Weights of a small mixture-of-experts language model, trained from scratch on English Wikipedia: a shared expert of 128 neurons, a variant of Adam for the experts.
Below are experts of layer 5 (counted from 0) of a mixture-of-experts language model. Rows are named gate (a neuron's input weights, with its number), up (a neuron's input weights, with its number) and show model dimensions 160-319. Each number is 128 + 24 x the weight over its row's rms, rounded and kept within 0 to 255. Numbers have three digits each.
Before each expert's rows: a language model's description of what the expert responds to; "mostly gets" lists some tokens that are sent to it at least half of the time. This comes from a sample of Wikipedia text that the model never trained on.

# expert 24
It responds to: Digits and codes. Single digits and short letter codes in numbers, road and route names, formulas and model names, such as A501, II, -X.
mostly gets: "-X", " III", "OK", "II", "-Man", "DE"
gate0:119136174080116153128140181095116132129079146119118143119164121116148101094161131137144157112176147128108110120138165076147100117146110183093151148155139153108141118094142118150127166138122153136118156179123109087113169126135123102168155121154128127151113125129108118129126165117117127083138154101135096115073155151114130147118173091141142123133113140080065134149089126156125077084094104134187144139056130112150137125103133137106094119137160126105158070107124141131137103140150148
up0:148141096132141116144125124137090131140104123142158151149117122130149162135125112141124121091141153178136151132160129099110175101079100131104103141073149125128125129137100152147138126150111097104097093126162120133137126127102141099128131168135095132131144146092142161138106124163125150134143120123149108112178133131109127142099115119140134110115156154070174084159187153164147109142139152107129134131124138128166126143103078105099096148105131122127149115136153138120107110143142153

# expert 8
It responds to: Table row labels. Leading entries of table rows and list items, such as tournament, party, country or vehicle names, and Total, Win, Loss.
mostly gets: " Loss", " KSA", " Rushing", " Majority", " Win", " Zap"
gate0:128126122093156140127108132155125165178132115108122113109111128138154133096102134134089177102105124143140130157137149126145107151110129131143117172125109142136098161149157122139132162161093124098158111134103118129156162104143141119106131129135100140145118145159105144152120119144092121144093066114152108127124128165126143131101160132118148151122135121125111081111136158129154119151119120164121112122156134187113139103158141146088154120109111104127124058160123200120123135134119133
up0:144138159121132136143122080118139107150144121151102149112167096170134165067127157122163166128122110146143122144157105151115146118141094106165143084137165114105150141138098135102125103156181101104143187130116111123109063178151149131107151104132139096141135126095153142130139137152161105121176121150098111155120138142143096124141118140128123118150124160087118150084103141143144135103127107124130138160082118095099146159081104148148110162149105137141133117153156123122137141082181133

# expert 30
It responds to: Adverbs and prepositions after verbs. Adverbs, particles and prepositions after verbs in narrative prose, such as together, away, down, out, northeast of.
mostly gets: " together", "°W", " away", " down", " both", " annually"
gate1:128173108140136129154138127141073150119128179133156152135139128132149110164149146116093152150060115117137169135147096136115156133121111118169146110154116140130113152113141125163100103126140130109103110104104062126115132144132142161092125105147140112188128080105114108138120133141129122103144078111147150136100128129088126132112111143097125124136168182136175089149147105176124133140134115099138129154078115141116145083133137095114126119136146087151095104156120107142088078133127132
up1:109131149111152144119125121129125125169143099147164069184109112115148100118124113106138082083121160141108172118134136127105152100125110164111095114112127128085090150106089106120116171149093145185099127156174148117159125136131154139187124117174150150092149145141122134133181162135139095120152129122089113090144140106117118118104082118143135129106108144123113120158125085111102133152113120150136128128114136141118111148165102118150155143109086151147117124120119153134118126134075138

# expert 51
It responds to: Team and institution names. Capitalized words inside organization or team names after The/New/San, like Athletics, Cardinals, Royals, Supreme, University, UEFA.
mostly gets: "hawks", " Wanderers", " Times", "XT", " Bulls", " Switchbacks"
gate0:105113164138127113128110135125111102118138134135120102096115126152170121122095146139112096155153134169132126107117149121172144109119115178135142133133152115092152151112164141120167137137154161129108057139123156170149110088134068121152104170097143172134106154136163122168096153121129129168162122140117077183119168125125098132120149151135121146152146116131153133127143128117111115133128138132129175071115098157136174213159111102078125128124120130130133150132131145119157122110113150
up0:132143139135130102114135130131169155152165134128136152141153120088159115079115090135145128102142159159170133148149117124170138169116144162086197162141151127118149142142122128165114148098130089133152129111121117139095165102128114150152100138150110148122124111045132126137150122188149138118116116141108136143115141170118150146133140149106153082170150116119124131136109114153144078106105126076108139110134109159097083148121104159151142101134109134169106161131161093116107098126133119

# expert 47
It responds to: Proper-name first pieces. Capitalized first word-pieces of multi-part proper names and titles after "the" or "La", e.g. Con(fessor), Hell(enistic), Taj, Santa.
mostly gets: " Kn", " Bi", " Mod", " Do", " Tro", " Eff"
gate0:145121116139141121141167117110137083131146104110130159139143097087126133070128137135115148151109104149140102082169123116162108132145143115122159136109085104124098102128142115119139141131139153098100122119077124146091125108093063153141155120117106153159186148147141115102101179113108099136188131133147158110137134133094088121134172105096154129137111145124157114150135155120181098156107102111153134104127154159111194184127132140134106171124130121141161132100126109117153118137075167
up0:104122108087125097128149084179134110111097112058122105145102111133111120122144128116154151141155110159126104115144129161170106104149118104152135128150142098136087148111153156123108162166114066135139161137119139119068120126131116072163145132117128138162129126090100120122125152162105133123124135163134107142123102156115099136121156150095134105140157140169087114106145099109126141160152144124109142145135145096138130101138131125084165157144112112164110171124151134111138135116100122

# expert 60
It responds to: Numbers and units in tables. Digits, separators and unit abbreviations inside stats tables and specs, such as lb, kg, mph, dashes in 40–42.
mostly gets: " lb", " hp", " kg", " Swing", " mm", " cm"
gate1:105116112112120089138141163131122132153172129133112136140148113114097132132105180132127055143129124154138129120142131148129117077147182150137135080127128127114162110104138136156177124136096173123122109120118135178084184142129155139108115096124081145178145117125103090108148132122103159143074115144092097139109136179101127075126149127172129084136119154132116106111078103100118096161109109137133125090135141135141140114160142122130143093125108129141130123121133131121100159169138123
up1:140131101116131187117161136142144129108139112177146112129094159146088141137109120134137159163109066153119127104116152142117175162095091125087122159075182144111132162138107150111152144157130138134120176076125150069145111183145132135096129141131121108104113151121146141179148138142118105105137180120098147125153122096154118171135121133087127091112134147138138129158103141181121140129168134160136121122124106110124124111101173127129091132135163100142136152109097118148134138120102037

# expert 44
It responds to: Institution name words. Words inside names of institutions, awards and departments, such as of, for, Sciences, Arts, Merit, plus asteroid survey names like LINEAR.
mostly gets: " Spacewatch", " Lemmon", " Merit", " Sciences", " NEAT", " Affairs"
gate0:139117146112162131127158151164135086170181116133165170128147120149109129123100118106138132099145124118118131122096140136116129134096132107142128126087141118142109117111146121184154154092134157120116122103121104066152105105100166122133127126129126103130161122144129117124106167168111101109139116091115137131145154142163119134197138116167109103138103170123110134146167118113143117130136088107103132111147105091157125114120123124115076136152168145144168125113121160188113102160108119
up0:148087164127131133162129098114164109142108134086151112145108099133143128114148078106129085115164174091120141086090094106115137120095124118145145128103117121131192111126169086124131117134130122101109096128097152143084122082151130148105166091150102116127139132180161162081160101150144140114152153122087131174110143128135177151127074165136086118123130149148127116137113138173143139105136130118142112116157126102138127118106156067103122094126072133100125138103154114135103138153144127

# expert 15
It responds to: Mid-word name fragments. Word pieces inside rare proper names, gene codes and species names, such as Atatreh, HSPG2, Scoreni, plus some "of" after "one".
mostly gets: "adel", "OP", "isy", "raf", "anger", "bie"
gate0:118127158132084106145127123134098108090137104121134069128118127143113086157127114107140109124122127150158149116166115130119122118117179145109120115117127142083153116117122125120141111133137150133073165122122128089130098128102104131108164169181077144127142152142087148151129119124140114143153096143132133107114102152136108168123088147107162120133104149167143136119124084148162134134143131129133151149123133114175135129132082112087138168089105151148122116097171163135137152144105110
up0:109116152110127170121138103132161121134143133157112112138124132081113150103084141151134168138146159115130105104069081110155092101136146094147115112131134125124126137171092100124158104136105096142166145130085128164060099108115098107133116087160111127124169127146103114109098104090148148146091127090094136169094118105123111103128140124151133158092159127150125106157094166092142120117090095175088124128115179124171065153137153109138112135076156094110116137126130068109114139131117133

# expert 10
It responds to: Noun-modifying adjectives. Adjectives and noun modifiers right after of, in, for or and, opening a noun phrase, such as various, social, food, different.
mostly gets: " food", " various", " social", " environmental", " alcohol", " economic"
gate29:116129142119130163164141134145130158118094129101159133127156139148125163148139149064147136153124094165144137117153137101130141159190111117185155110088099121058098132156104109112133160077105098139127146141080096105085093142154146144111122141129119168117129106114147133102182139117133126082152121184130144124116142132110151117116135138123150130127136112142148128142077128121125100095142103160191132139145125088100147096175093100115157102082112089101130133094180133137109122128120117
up29:103115096145133154091112183113101141132162128132118150128162123136159140070106139180137134101133138135135087106071091102119141105067086137092133145152139135150121159106135143143143154122111153128120118139145156123131155137099116090141182119113138116113093154135127137114098166102128131137130124145125108132136109134133121162125190103118129095116119103122123156140124111138087138126104127094117144166149105151171133142100104131125127125140120108126099073094118121163163129181146148

# expert 14
It responds to: Years in parentheses. Digits and words just after an opening parenthesis, mostly years in filmographies and citations, plus born, died, first, until.
mostly gets: "died", "incumbent", "first", "featuring", "disambiguation", "born"
gate0:160138124149111123128137122142148139122101087134160105094102125118114137130106127118119135119121097162071146127138142148150097196137135143125115127112155103165112083096164151127127111154104103124138123130133167145113103130103184079118184096097140133144147124155124118129112103152109146104149135129128139106162123152123127127123120145132097164144105120130142193124117120150103106129098124130161148133158090153135154139140121136121122097148131179158119103121100158117171103097151141
up0:136113140177128091164126097124116181129111124137126116117131127157139116161097111090131109173147127089145140125105138135117130146117183154116154135133103130139155079133080143161162068113140101116164154150117145102088147142097124102107166133131129129138117112142165171135124091114141145090124102144119108142142136140154142158152111113057137176154114138116139141120121172147124121117134135107166131142150143165116208100121123124163109099174123139164125149118122118132138152118164136

# expert 56
It responds to: Clause commas. Commas ending a clause or list item in running prose, before words like and, which, who, including, also ,".
mostly gets: ",\"", "\",", "\"),", "%,", ",", "—"
gate0:083111180122133137122090163091136125124131128118103129128113121137123174117125110138077122118090139133107140148111092106121105109131125121104083118124151133107159129087151127124190148097132135132099138120146103143121111140109164135110138100122152141173139153141113070123098114083095119122154151128128107112142145158114147143122093121087144171073135145135147172129128127130098125133124141133144147156127096100166140094099132111069124153119157216145104119151131118146146126155121097
up0:114109160135159147128113101120064199124131090129156142098135123110088095131116100110144109089112120125110134093113120112166139145113118151116135127102079129154118160122106119136116092148119097118103128117140102139113134128097127112150153162126124152097134141103148150109135100129152124139139138104118095144120120127094126143131121140136094060133146129119100131104137134130092159108158134108164121106150144182106170134095133092144120128117065093113116160112145100120074075165123125

# expert 53
It responds to: Nationality and category modifiers. Nationality and genre adjectives before a noun, especially in biography openings: American, Canadian, rugby, jazz, Olympic, Gothic Revival, Roman Catholic.
mostly gets: "American", " Canadian", " Italian", "-born", " rugby", " jazz"
gate0:138123136097126120185129149155155096147140159112178104111162122097137150128147135093138098112120138166141117102114129137131133154114146106129130142139135154114062109085109108152138129124131120162176112137113126159115149155123121128146111142124087153113121143126162141150137131133139147147122115156090124139135128119131118105156126116127095130137151137086157140145138119123091159111141134132053099078129164140122119169154131120162111120117123151147152128106147125171139159118119136
up0:131082090092109130176156125090126092109130135123138153090162107120167144085134079102125133119151169132117137138146175155147146176176161143108153159106141122131110121124142158144150111131166141124158168103118171124111173115136129105140127146113105114117170097112162116155123163099131174117138157121087120120123100147113146126129108141163119137164167116115159138085108142124139126154123131159074092142137096151127095099126099118142138146131096126134157120108128114081127129147151120

# expert 61
It responds to: Headings and paragraph starts. Section heading markers (==, ===) and paragraph-initial The, This, His, Its, especially right after a heading or blank line.
mostly gets: "==", "===", "====", " These", " This", " His"
gate0:072125086141152127128122146118098120122106119113111121114124169130121120149182087124133124114093137166123130124131120119151088115106098168049136114097130116113083091101207131136133096136084164113102083195168126127170140122116133116129147107097083130108138153105130101114165111131140090143151122163124104114112111104118121103127132138134115126128099157173123120084123096139120146129129147116116157138106143157140103100105116124144147094188127148093109120103110147134096113097158130
up0:111149140105158105139131141113155145098174155163137112150105094142169133124050139156115135153162096110142115135111089139138060115132125093148116181130113134118150146157097149159112139155149125154134198103092106138157116156124116126137143110106180121126124107109103131114099156123141134122090105138133124144136139118137115105091160131127104067144137088108087147166126132143109129111151131116113134125132160152105118148164154124095107115073169093172104155135119084114135097173132135

# expert 58
It responds to: Foreign name endings. Endings of Slavic, Japanese, Chinese, Indian and Persian names after consonants, such as -ski, -ović, -yama, Chau-han, Zimonj-ić.
mostly gets: "ski", "yama", "ović", "ová", "ova", "yev"
gate0:152091172090123147134131183125135086113129161084120132140102086147139139073167084119127083142112093104120131108121132145109148092106114078129096125138113159179134141110148178138140173123104123146104145125148132081129166143136151153146101120112118159144164174118101113145103143135150138092128124129127126139132165089147137103122108116139155163144133120119161134156128154164127080113168176106125121143172112171166141126086113117128127136135171127152092156119129125106121130116169104
up0:099118104087151090109148107124130152163110131143174160136140125118130165137188154087150118105136159155150085138130166103161095161149135148102134136153134153111112163140170131160167096100140152160123145106162153146140103127117150117141114112149071123104151117138133146087123155126171130122104127176127119081132099177112143115138111112173114165166120127107138089106183134104162119131111081131152113127145139146139138103172118087141118134102156127106125108100077171113109087093157146

# expert 18
It responds to: Line breaks, list dashes. Newlines and leading hyphens or bullets that start list lines in infoboxes, chronologies and results lists.
mostly gets: "'\n", ";\n", "})\n", "*\n", " •", ");\n"
gate0:099145117142145117152141116137105125089162154131161151102144114097136107113077111125096127151087137134113133124175152140134161122101170143122116096158146104141135101126101140128104145167120092109148112126152096140128101168114099116148172099140121153109123132135120156118113167160139117152178124144181089148092125121126083138113126129136170094094120114147127124137132119171116117150123138111162102113139121121121143104140121123097107104145138103108160135137154174162124159118055144
up0:114097116151101175088140172108128105145093114161125122117142154146125141157147159135152125122126160059110130123148153138122149136156116108086160177141126134111095147153174140135121143103112160140113156126125148155104125105132139118104098101104138084125105144082118086128121134111158118100131130089131112082141164141126154109133140139121123155129150165107162121107152147111126102138123143165128184136114119147100084099124161124145115183135128154181124131134147107124124095097173120

# expert 36
It responds to: Line-initial table/list markers. First pipe, dash or space opening a new table row or list line, plus header words like Date, Name, Title.
mostly gets: "   ", "       ", "     ", " Sheet", "    ", " Title"
gate1:138133106124113128101090096154169132188102180096133120125150134178107135144114146160152144121070127091106180120162076099124114126115082088112102122100101124104128094142144148131110105190143117174111090124132117096090131147150124136102106122098110113077114142104120124081130136125131109116163098119130134116098145114171148131114080089129096152146159154135147115134153141108074127098121153138185119130112118129144175081124124118109115130121125133112154125140151125139133105154148107
up1:138093112122122145149108088154107152179119124126103100166126146141123143146117122143092152069108139103114115145128098127122129132124138091175105128132134163143135122123101130124132100156118102157141115087128147168121115132149145111125136139093119173180125118156134118111102131152177113114124134111139154140141092188140134145106111128143118137131137152137157155102166121072111094095138129100169130080111094122154140157129137120156122119127152149123137107145134109158134115107160181

# expert 42
It responds to: Foreign-script and Latin pieces. Non-English pieces: Greek, Cyrillic, Arabic, CJK characters, Vietnamese syllables and Latin species endings like -us, -ica.
mostly gets: "ς", "η", "ي", "ン", "ο", "τ"
gate1:124089127101110161141145134148149159130133145160131139124162081141109064146121146145173120184151143144141163112134154135106113130088159117089151144121120108090169051167082120135087142118161124115134123152085155139125133092137124120134162133136149136140114079100117067103117134121112136132157139115144132137120163143120129133143132132106125122129126094160097134102112131114132141074118148121149117164117139153146123111186118127142121107121128125082109159139141092095148113104091117
up1:097130129142138145166107142111075134124141121123091123134135131123104158112089155122094152130168143137080153096145105150115143132119108176093094117115151103086125135096096113119157171115102121085103102140137108110111132084137128106147114113142127131151119143122130096094136079132134145070124122064139099104132099129093112153180095103119092112119129121171149105107133124128126115156144106120128117108129143137115126105089121105088105146093150101104134139143105099116103137167127102

# expert 13
It responds to: Clause-linking conjunctions. Subordinating words starting a new clause mid-sentence, such as until, while, since, when, that, and; also pipes opening table rows.
mostly gets: " when", " because", " while", " where", " until", " While"
gate0:154083112153097130125123119148094116143154148129101109135090139126126102125135141102154109152115105110134148117133124153149102172163143139136155137087103103070151125077088131136147148147110131148083156140102104179144131115081105094125166155134114152105144107156114135159128102125096106163135144114143127187083108138118166109143136085112128091107100132150105102112151112108160135110133067089112101129099154114148134108146124176104156116172165162123099126058115166098125091159118119
up0:090169121161134112173097167151148113133130078150116156133117147093136130094150140130160103147118118167125109156126123145049122125078192125135125130118115171202098115171123125137167134140158122141125088161145168146133122163128115155144119081131128113167168119159147130107140124108159148111152131121145144100115116172118143154103116147119103139122115120067131149106168160112070130143143154137146108134192095084138152113133143127144129120118134135106121153187103125139159175096129105

# expert 11
It responds to: Quote and bracket openers. Opening quotation marks, parentheses, brackets and introducing colons before quoted speech, lists or asides, e.g. replied: "There, suites (the.
mostly gets: " \"", " “", " (\"", " '", " [", " $\\"
gate4:132154138111140131111155147154149115139139135125137129138112132096130119132157135095092125117155117110115140090147108139094100128142126113185139110089117140077090121092124130138096120101101130127136130102117112123150105124103149174086113107131150172191101117123156160136124161105133110111130077141157129113092129193138132117118120123109119159142155110133098111098114144106121169142100150137124131125121150125158110103124135101113121159150097076105133108122142158080105104135146133
up4:140110146091131150106134100163156105167134134133176152133133119114183104148113151128141141118111105101138142095090129117094115100130133109135157160116193122131127149143157139134137164098097122088153144162163095160111130095151125131117149101100142165121106143121158133118140129161092135121156143161133154097128161158122140132162143137154167133090126097127131123169117156162104109147108139089144149109100125129126099119123133099136150155108093111128135103110099112099137104135140147

# expert 4
It responds to: Short consonant word fragments. Short consonant-led pieces inside rare words, names, web addresses and taxonomy terms, such as j-arl, inc-ert-ae, cab-ral.ro, endopept-id-ase.
mostly gets: "-b", "ct", "cl", "yp", "op", "oid"
gate1:154145110156129137099163138125141091176126148098149135124067122112072164117111120143141165115145143143128134103135115156167097144169131163127112098128120106134098136143154097136129140100156122127132162127119096096068116169103129105110140146137110095173113128154172105116131136119157138148157124100115146141127101162103166153174137151141124127138115107142142163135095108129133095133144158155131114155166138114107130114100126096138102115156163087138110170130161159102141153124141162
up1:166092121141154119103134140145162132160130114098140116115177137132131122165156097087172136111084146125141132131172121118089092127109153129102158135142094109117075112138164107134112097077124174131115151085133110089132157135135117093123114142128084134161147142121144118107127117129167142082142136122103120140140155108162117139072101117147110098141126176099117145097139196140093134143159153128152132153093158111130087125099138133171092151082093114135121107140126123151109155137182128

# expert 37
It responds to: Credit and table delimiters. Pipes, semicolons, commas and line breaks separating names or fields in song-credit tables, awards, election results and name lists.
mostly gets: "\":", " SPD", "AP"
gate0:116165106093117135144171115119133108148115149117123116094158129130135113130136130091129104119160106112099144105139104123124122138111108125120114131100136101104083146117097131142125106111094055177122148093152160119118157086098174163084175115097138109159130105159086112106061133173096106124126135146141145135148145140132127121119154143148170107143157182126106119104116138156115170150140149183131121170151147153148123136155123096076140129151132132154122123130115102160152089152080105
up0:128133081090127115114081095185125117140108165122138138146131140120119095124130112138145108118156138155130101117137182135145155153149126093123110140078128125131118132143128173122139148198128119128147119093139172116144092161102127156142173111091151092115135109148151139150163129098155135191091096130130121131091101111134086100153136147157127141156108093113067108108152149153178124106125160168124145086094196115131116142082082129135124133148118123105127132157132118136132113173135141

# expert 32
It responds to: Parentheses and title ends. Opening parentheses after names or terms, and the closing = of article title headings, as in (Thwaites), (SGI), (2010).
mostly gets: " =\n\n", " (", " (/", " (\"", " (#", "^{["
gate0:141104086134143117142138105135160137118157097132126105137058115131145164122097142131126114023102159128142127108095134111146145089143105131124108108131118118166160088113158149125129146130120166125140075123157156144124114134130100118124110102157128150122131142113133158133108134111094119121117137177103118129157131144195164107145110126138120157136170132155126161107138098110115122090120119133127167127163125140121158130175125105116113092143163129109145089124105110158156153052131117
up0:131141109118136098157115138114145158120124119109148136084098169134155159132137164159150158139172110087145083132130160142132109141116145145154115123122148130141057141152186127106130150137139130157171134144085164107160117179112099097105147121079124108115086109131130124144086121142143147100095110147123115112155166166141111132104160125086185145117141092180123096092143136119117057112129118129114109161159139126140174111154127154111134148133151148127108087130096127140114133090164106

# expert 49
It responds to: Cell-leading spaces and signs. Spaces, pipes and minus signs at the start of table cells before numbers, as in climate tables, tennis scores and infoboxes.
mostly gets: "|", " www", " ▲"
gate0:144103156134123106091106132167127159147114134112113113145148126103116126121113078094149137120115108105146106112177151173147115130089129149173111132128071116174120150116142107120152104130130075135137091118113133129157164102126069105136123108119115081077148102115095138092130105150127092148122120116109130132094150155124126119105109136180101113165146118097107135080145128124140132157159114112109119105125097119137134156160116149116120187133137133090102081146167093132131146107143127
up0:130106163128137117163169118165124132134143066125135094150093121075111146125107127149144175127099117154163131115179173115076110054167113131187138109170150116135164115125168120146121175126094134111104115118112097159138139107127122138150108143169150100122125101124136122116150126124112100145101142112111096114129142143149134142135080120145105105120122116144122100165117141129131139170131102116122136129149175089111171118109105176143132092131113092127120178132098110137145148160136162

# expert 45
It responds to: Sports tables and results. Pipes, digits and commas in sports stat tables, match results and date lines, such as 2016–17 | Championship, 1-1 scores.
mostly gets: " @", " pm", "----\n\n", "----"
gate0:073119118121083098103103143096123104134117146118121137137126164132159154159114151115106118110089094112121152103122099097091128114127110142115093137134157105111152149125135122138110121161101096144114119137121111150128155107088146143125104155143100120102139135190130116138162105116122102159155117123138129147129101148163162132106129108098074121126146134081163096147166135124165133124095126104135155156087134095128153169116146153095125119154108145115140122125155147144171093147129081
up0:089134134106119137144127145151081113164114090120142163092104139114126181173090088189132115150133115138124090123131132132100104132136143166141132092098126117132106093105121144114148138137118102157074129085128117105163102101116093137133177096149136090139131138161131169133127123195122111118161138083122104129142118171134150138086131102113112105184147121145165126104154132122158093165118113108145086151173132138119145163152110141152065119151120139111130123128167107103108114084101148